Experts of a small language model.
Size: 11 layers, width 128, vocabulary 8192, 34.5M parameters.
Experts: 64 experts in each of 8 layers, 160 SwiGLU neurons an expert, 1 pick a token, a sigmoid router.
Training: a variant of Adam for the experts, 393M tokens, 4289 steps.
Below are experts of layer 6 (counted from 0) of a mixture-of-experts language model. Rows are named router (the router's row for the expert), gate (a neuron's input weights, with its number), up (a neuron's input weights, with its number) and show model dimensions 0-127. Each number is 128 + 32 x the weight over its row's rms, rounded and kept within 0 to 255. Numbers have three digits each.
After each expert's rows: "gets" lists some tokens that make up at least twice as much of what it gets as of all text; "comes after" lists some tokens at least twice as common just before its tokens as in all text. This comes from a sample of Wikipedia text that the model never trained on. Tokens count by the router's weight.

# expert 46
router:071116073167202150146134140135141176112119158119124119140145181101111132122110158129113088161149167131052109129097147121113122115116167156160112236107136092126106068162162129129148148118133156143092099078139084169096132169142133127119164092114108115108071126108095137115126087150103103127139094168119122102120214144132104113118059127199139151112182156233102139090126135175165124155152
gate0:083132197096125096118149168166155135087197136094170124087097123116123116143121159076127139079172114185177096121143097116111131126082090073140104107147158183086112222158103116095162125115165202175143123189136125084081141176170128132099089145071137141094098156192089079132115101148114132138135143125104157138116142145116132141161143119149165156158082126177120121157148146134131117060074
up0:160145089110074120073103134160134153166111125115114158115109150143117109147222123146185082087123136161119148095144075101139208122150089104096117193167079175154109065063180146061098132109094153100148124112136097131123121158090118112158138126155133158161166091111108121131071075136165107156153165097149124103089157156152141177127119124158160141191160071075139110136131152139167181108145
gets: " after", " when", " during", " before", " until", " while"
comes after: ".", "\n\n", ",", "=", " fa", " O"

# expert 22
router:068116122065163188069129124160140211121102115147151115116168131116110160138105189124100159146118216117080120127135144133141169107125126140162126189066131104106100081153105150183139110142096147170114065116198117164135164156071106093103111139045106084182112124128132148103113117122131172109185108134101135103148113131138147129134075138192136147147164160195116155134125152147134107172103
gate0:067176092123146174112130158168088175100114126162177144128108096148152091134102140107119185161085110158062101132153155133124137125132095164177091162120107137133107105119115123159091096125180227138176142085167134130122159145072121130110065104096141065070144135153107143122193133139147135121092136128123179126166151125127072116120179206159159145131141103199094126102123080175096140147090
up0:097153116089137114091138158234126197109121150119157161098120139148150122156086117066087158105081089175037074122120112134126125075207123080153114101135107191158108097126078150179109127175160145112141169140184083160124156117077119085091104123094157133081158137135120171136149116163159138115102148124118141168131142110126124152109147154128081115108154151203130157112118079133094142125084
gets: "-", " by", "\n\n", " Born", " information", ")"
comes after: "-", "\n", "\n\n", "Personal", " •", " Date"

# expert 32
router:085111106153177124097123130108132129128143098140133093095144110126104146131106154152078146119137174126094155150117179102160116135152135167180130176156129092136155093174149113135164142084113127144139113058236116144109165220075110113053135152110126096111093124114118128137140160059153146174153117152145121087160179140123158130117002148150141168101180145178104130080154131123142156115132
gate0:107138131163123197108155185099143158196145122136191140123118163131140159148119163153107147148165146109154165146138168192000062101150167138116153145115123075160118106129145163146084118157135150156091122148122147116166132147093109158199114073135117111096148159100154131116084128120091090136081155101129092158157136129101113070083138171172105104175080153170128088130097078122144126163107
up0:114160126154105186121123208099135120145156128169110167147035131089100124168134097163129152118169151103150133117116157156082116163157136116094161146167117080134145143094181093105077167169122150133140123083136159128175093149143093162197071103167152102105154164121164135184101189132174113114110128110155134123158141188130144093100135203166124124218087179090114144138106134081126135135159
gets: " an", " for", " more", " most", " di", " st"
comes after: " is", " was", " as", " to", " a", " and"

# expert 59
router:088132125102136158134148104157168178157122191116140141038161139102123152164107162107143161156145158155083132151141144113150113133154153174211128153122124068106152089166125138177124162133116137117112056065183113152129152158085109075109158128051077118123136153164083150125114126098125126146161109142133151127121136102153180148162082151167185114094126148201063124062116107129189095118109
gate0:140147141115124133127134131126112165186107113151167128130097056118114136169074116153161134086154131135070173125088121127140069111070160123084155129155151161128130136113049154053135128171158110150094092104104164100132059072107114137203110103076110085145104141135131118071085121125114122101196115113131118096166126073102150111060178110130119074118144153140147113065121060092127152129078
up0:138153127072111119138094079158147136070152056170160126117197083102194143138094123103106100138165099119090128074079160127054161114157187155124180136121123133137094171132096096157114169080080070198117173116111124119121110107135160104106128109154067117129185135116138137148142134065077149145158147151109163104163128147173121089139158069124149119069109089139152123081124129084124167157106
gets: " |", ":", "|", ")", " (", " club"
comes after: " |", "\n", " MF", " DF", " FW", " ENG"

# expert 15
router:100078073147195144119129151134197173200119144159102087089116165118119147131100156117111127133125157105053140142129143167151155169152134121165104156125117095108092096152113163102141171095122080210109080069160104210156124159124119142127134103082136108136091101103123125089189104150136120131169091167161095134142159093141131144115136142135175130118173151221081146059173104126125096116133
gate0:085136152095155175142112218056138117174104185056123116127118144180104161128063188084166116063173152121140117177146116159123112106065120177137135162118108148073151145148098111128120119108141144151147082124159172131090102210175141112146142152133148117136129148129129107089142177102130102160171163055083143156141165162085082142129115141109166121117134173117116118126166067097129149125145
up0:163093095125085079113093111163150060121153160153135135150180112161154094139128121210141149165052113059131165127167148114132167166121152049155136053098162071157138135130124156139146128111193107120074182140130086102098184046133115127130112127111088160083178119153114122124118128155097134098135112108167118102093127161117122189132134128152095160181149100150123181118106090141139085124125
gets: "|", "-", "=", "unte", ";", "ove"
comes after: "\n", " Li", "=", " Ne", " U", " ne"

# expert 41
router:073125122119181123078132094087162175124105129124155124150137101139140099153164193115128219157163175095068142175122121114113070090125090182169156226153127097117111070134121118165187146120133160168117080174184163147071136188144118158093131151080140093096133138121107151150111149112105095143117140151113107139129135147116090116137090147174134187106154105165097120105152138157190124133083
gate0:141064114070142117156085111177120164103106111118189099122087121143118077155173164142107147102118111160176095159143146106190153142076157199124074164127110132149077110135126118154099065127148133136151087138106124148079130119131085111113137165133112164075098146108079118132137180137132135166091118133110151058029079138131174124142195174130143177089105118142083117133078122129170143182108
up0:126157142133100186127172135138110094157146055135163107111125127143140167117056096082157108100150133145097153042112141166138138140166120144061148096149128113119169126129136111176184122136122171073141108081131202080147130136080155135130082082144102121140112132139132137117193064137113086182121122166116127191165134136164135119066085134151149164177154087139138139087155152125033091135111
gets: "-", "0", "2", "–", ";", "6"
comes after: "-", "–", "3", "ho", "1", "6"

# expert 7
router:128082128113197150075132112126112213115146162144141081111132132099138121129167157103090110107170191164090108144167168142144098143173102158180105152109128089102130105158102151097117123109113121180137068095187148202122178191079121154144146107068128066125128133159122149124085109074116100144160125141118098114151121090110109177124097130165215150138163140157086166112127102179180140091108
gate0:122090119156152128134171093144114116102194111131160134136150178121114142123093139138112156126137125178129075123143112109171129061128109161184139113162120122130115137137124162134161066096101155138114107186116148100089157163144098126101175161048099103094178140124130188102138192124063156247137100113109158085059109144118144157174142139109196159139125160114096056121125128108142118084093
up0:143154118132157122152117129183126126110142162164075154154112168139072120126101123121091122047081106128128066129177114188156104090157072193144118136126092134192121133128142144120098114106078106099059172101134146133098139134120078130142180149140068127103057103129116132069152154082094180148104100102071152154140088168138161082150102120121072205106110139089132150121078114141170120137168
gets: "–", ",", "W", "L", "ight", "A"
comes after: " R", " W", " L", " 6", "W", " D"

# expert 27
router:077111145155174154104098144089158177182110133102139078105141093124122134112140194097094150168159176087040124172148138119125118095137129156157139189119032122081148090167116145118173128116130102134102058091164137158135145138128130111083129110086105141159093133128113157128127134102121118159160108121170139140118106120124124158148095144154216148103148138193079122030123128173181109116169
gate0:122132134136111071125091119255170105132121157101107177129112127119161126153152150052170189133122121153115140119109161126121060154146145126155178132148172127125121112085114153128111105083094120146133100086091089142147175118123095151091130097129044114135088143171117200123101202158159174104151120144131111151148136126130156079133188124188118134120098100147090189156127123161193147127093
up0:118130176150133147077127104075105126092151130133147152132128118101164117096113058081169112150133187086144143110123076131143136136136127137128064149117118101143118145153117141136093137088114174149140083140177108154057162116158127038148131204113137149125175138163164075058109070176127129121086141110135126123107127191179098112141118123047127203154125077186111143124145127137106108056139
gets: " the", " The", "The", " entire", " subsequent"
comes after: " of", " in", " for", " at", " to", " on"

# expert 50
router:072128132126209161081128120125159155189109134144129112093166115112147134117107170119141173144139179096079163096085180148141113115145165134173135214109125113120123092120169171184163108079136163176108093136235084192086136161093180126120141110083113181109124152157104116149086098137143134148158168121136105160127156164139139159158101143130132133130145074215093127108148090126127136140111
gate0:094120106163113110109135091146131128073161168145140136118137138131146092117154153137090210115097114069147073071169127159154146097121091111188118133133081121113127090131123149124122128109187112151138182155158112132084100156140180129104129147083085144141105136086158138107132122105090078158092109151137082213144093138113071114176118113123169154121064097195134149102132057187151081042146
up0:165167196097156134150120125106139132125104136034107127091108083151133158123122111128134054111120157099135169147167121153039063129192146161061090157121153110134103170137163157093089126122113128118106123147122127137147193178109119087190171131169112166124121114165124114133113130162121138146140156079120130084160140187171172122105130106116119083125086161036106091194128093146135128157139
gets: "po", "so", "  ", "mi", " /", " mo"
comes after: " (", "-", " \"", " medal", " mis", "|"

# expert 48
router:050136132138179108143137139082167166129171171131154075067134162117145133113144185109085166153161181108144140138125145149146118079116119193153119184140124125101088138128126172118156170116134121161181079150214084107084131150103148123118108149047120112194084100126127108092098131107119134150176124166109099151145172136107178149091119130140154147082115137210082122092161126162135089128072
gate0:148115113067136179137151132163100129120104093107107105118094163136108073137117201174133108101103184134089164107170087130110124143155117101120123122109050102160083133103159161164169167121139127103119125085149156120080092119160123156119140131134125098098155169117058108098123138148208160151162112166069042131130176196108124202128131094144081145125153087107147175083131108081125146185114
up0:121179127110164115093143138162132120142113104121165118052147105193208130057111081165149129110166089096167055154107160179133097114126154161155128117131178154105141116184158132156112117189133193094132105132144170137130109151124150095139105150142130117132057142156220141134116187097108168083108191109136131128175118082132097093129135179112125111115141135149139140202123118077117080112133
gets: ".", " It", " There", ")", "la", "See"
comes after: ".", ")", " The", "\"", "s", "The"

# expert 49
router:120099098124180178096129117151169168168074150145159092089153112113106092144166204111108146137156167146102114147184109132115130151141098158164129139133129078122153135183091154124146108075150152154120052104190124128072162151121118127085130150091112090102091143129117163115112104091092134148153088135153088176109192146135058182168103144166186163174173142189130114099133119115208165129124
gate0:151110139160159077148092186100171166143129155159108147120107121089153105141130116130123111149146131120130096167085125135136166156104107080154152095202099103107123154118137073128124091127126058060158000091128141110117124115121066158117107105123152135139124159083134123075177079107166165091147150108113078076186126143134117132167111175195148137168139094096105123164149104135139160190116
up0:130142138119144142057190106142069103130080140088169104111154079161148142122093072157150093163133177145108115215162118125161133156142122166142132115110106107098096052121144102128170161193105125099142146066125117120104152171150118163127156159107117144098118172161170086164126111121108061140193093127160186170124207136106100119170098123094125154152089151104130161161135124192154155166114
gets: "|", "ag", " medal", "ém", "ti", "'"
comes after: "  ", "S", " Sa", " U", " 2", " 1"

# expert 3
router:102109110128213168094141119121143165137099167160129095091134121087144150106120151149116169101202189056134107132178115135140142102121122130143112208101111127114147071140102103158153126118136091182136078124182115190096097175103103108103115113037197093172103115117121134124133113098134133135132118115116149152172162127124159146110097178124152165108198114211092145128158145138178134118068
gate0:149189099173143192130121128121154152115103142107174092117122093124072168127119133129133094123176089128117159185124118183057166074147121139092125108179115103064117110119163123169118136176137102191130153121178117182111094170117137141145120195082146190102049129164097164161098044148080096068154107092136098098113138162119124115099120140136171161131130120123139111102137114148135065127090
up0:145078188122143101148155121101135081171117090167093139135156169126147080168101122117093139106079154197134126145113134090156119140160123149145137139056194177168121163117104086154103104084128134086117058101128131101087124088148114098114130068194110085144144156127171110082189162123159130183108115157150173188113130124212164105143091125132130155174123154105116100164068143122150128151178
gets: "-", ".", " too", " in", " a", " sur"
comes after: "|", "-", " Synonyms", " found", " to", " are"

# expert 34
router:053124127142172128092134148111166171147135170131181120119143105141140124123119205149106220196150140148070115121096110124176140138120153178211187143103132107132148098157106159152170129136135146169128117098159164119112101169129142130151135150060110125112118124108090148127159099116112093154141068175122110181101179172135115155127095153208169145089145124186061120078107107157140112126089
gate0:128101087147177120076127121114180149149133146121106133143139131158149139150097142157132133095093164101131096128106097168146147166114166113183090110123143102160160103122102148092133097168101042109143134114123103155090114115165120133139074174122143123201153132135180078105092143150009092123064118136092159145150172123076092158148052107197090107096150170184118123126112105145104064129131
up0:195115119097129142133132164158113098131105107159155119137089085164117139129135152137178092183121149074165119147181148089132192150057114111101122090191141143146100159077147062106132139130079131155127148147088154109149114092098136190119094076117115115156126075137101109143095069144129129163108151138130181136095192150175164124110191131103123116070127067112121128186178168066095182133116
gets: " in", " a", "  ", " final", " League", " first"
comes after: " |", " in", "–", ")", " the", " Ac"

# expert 35
router:063121131123170106109123158142157162122120125174161098104152105081146124112099221116154147134125208108081148143150138123096143128143113160167125208136121126120132112124129161162137122099112127183149077087193147142109145139059101127107112166109095105174109162097112178071117136105095121146161129184116164110157170152183152142180107130157188151082153098234081147100148130130155123156123
gate0:190088134129116179147105178086094134120066144163057127145118105127143118149105168173122151160131154137106135133125122166207119173113137087101165173094085081154139110082136139128087098193081103168134133094148123209086135152120094147155157117128097087129111136132072138124178097157143090070121095176080127180119178124089196132146139116131169102144120160110156132145064128083087097151125
up0:089074085150119201134103157104144111118119103099108104088060149124151065120167154109157080128123109073147111167146135129123151130150150081177109165137106108178062116120128077154163080074103103114163104139138086134121130114177134143145201093126175070155170128118133125151106175175154144142141195179187137071115123162067146142123174167125155101110176162145147108114132102116140132174177
gets: "\n\n", " the", " as", " a", " \"", " named"
comes after: " =", " as", "\"", " the", "=", " on"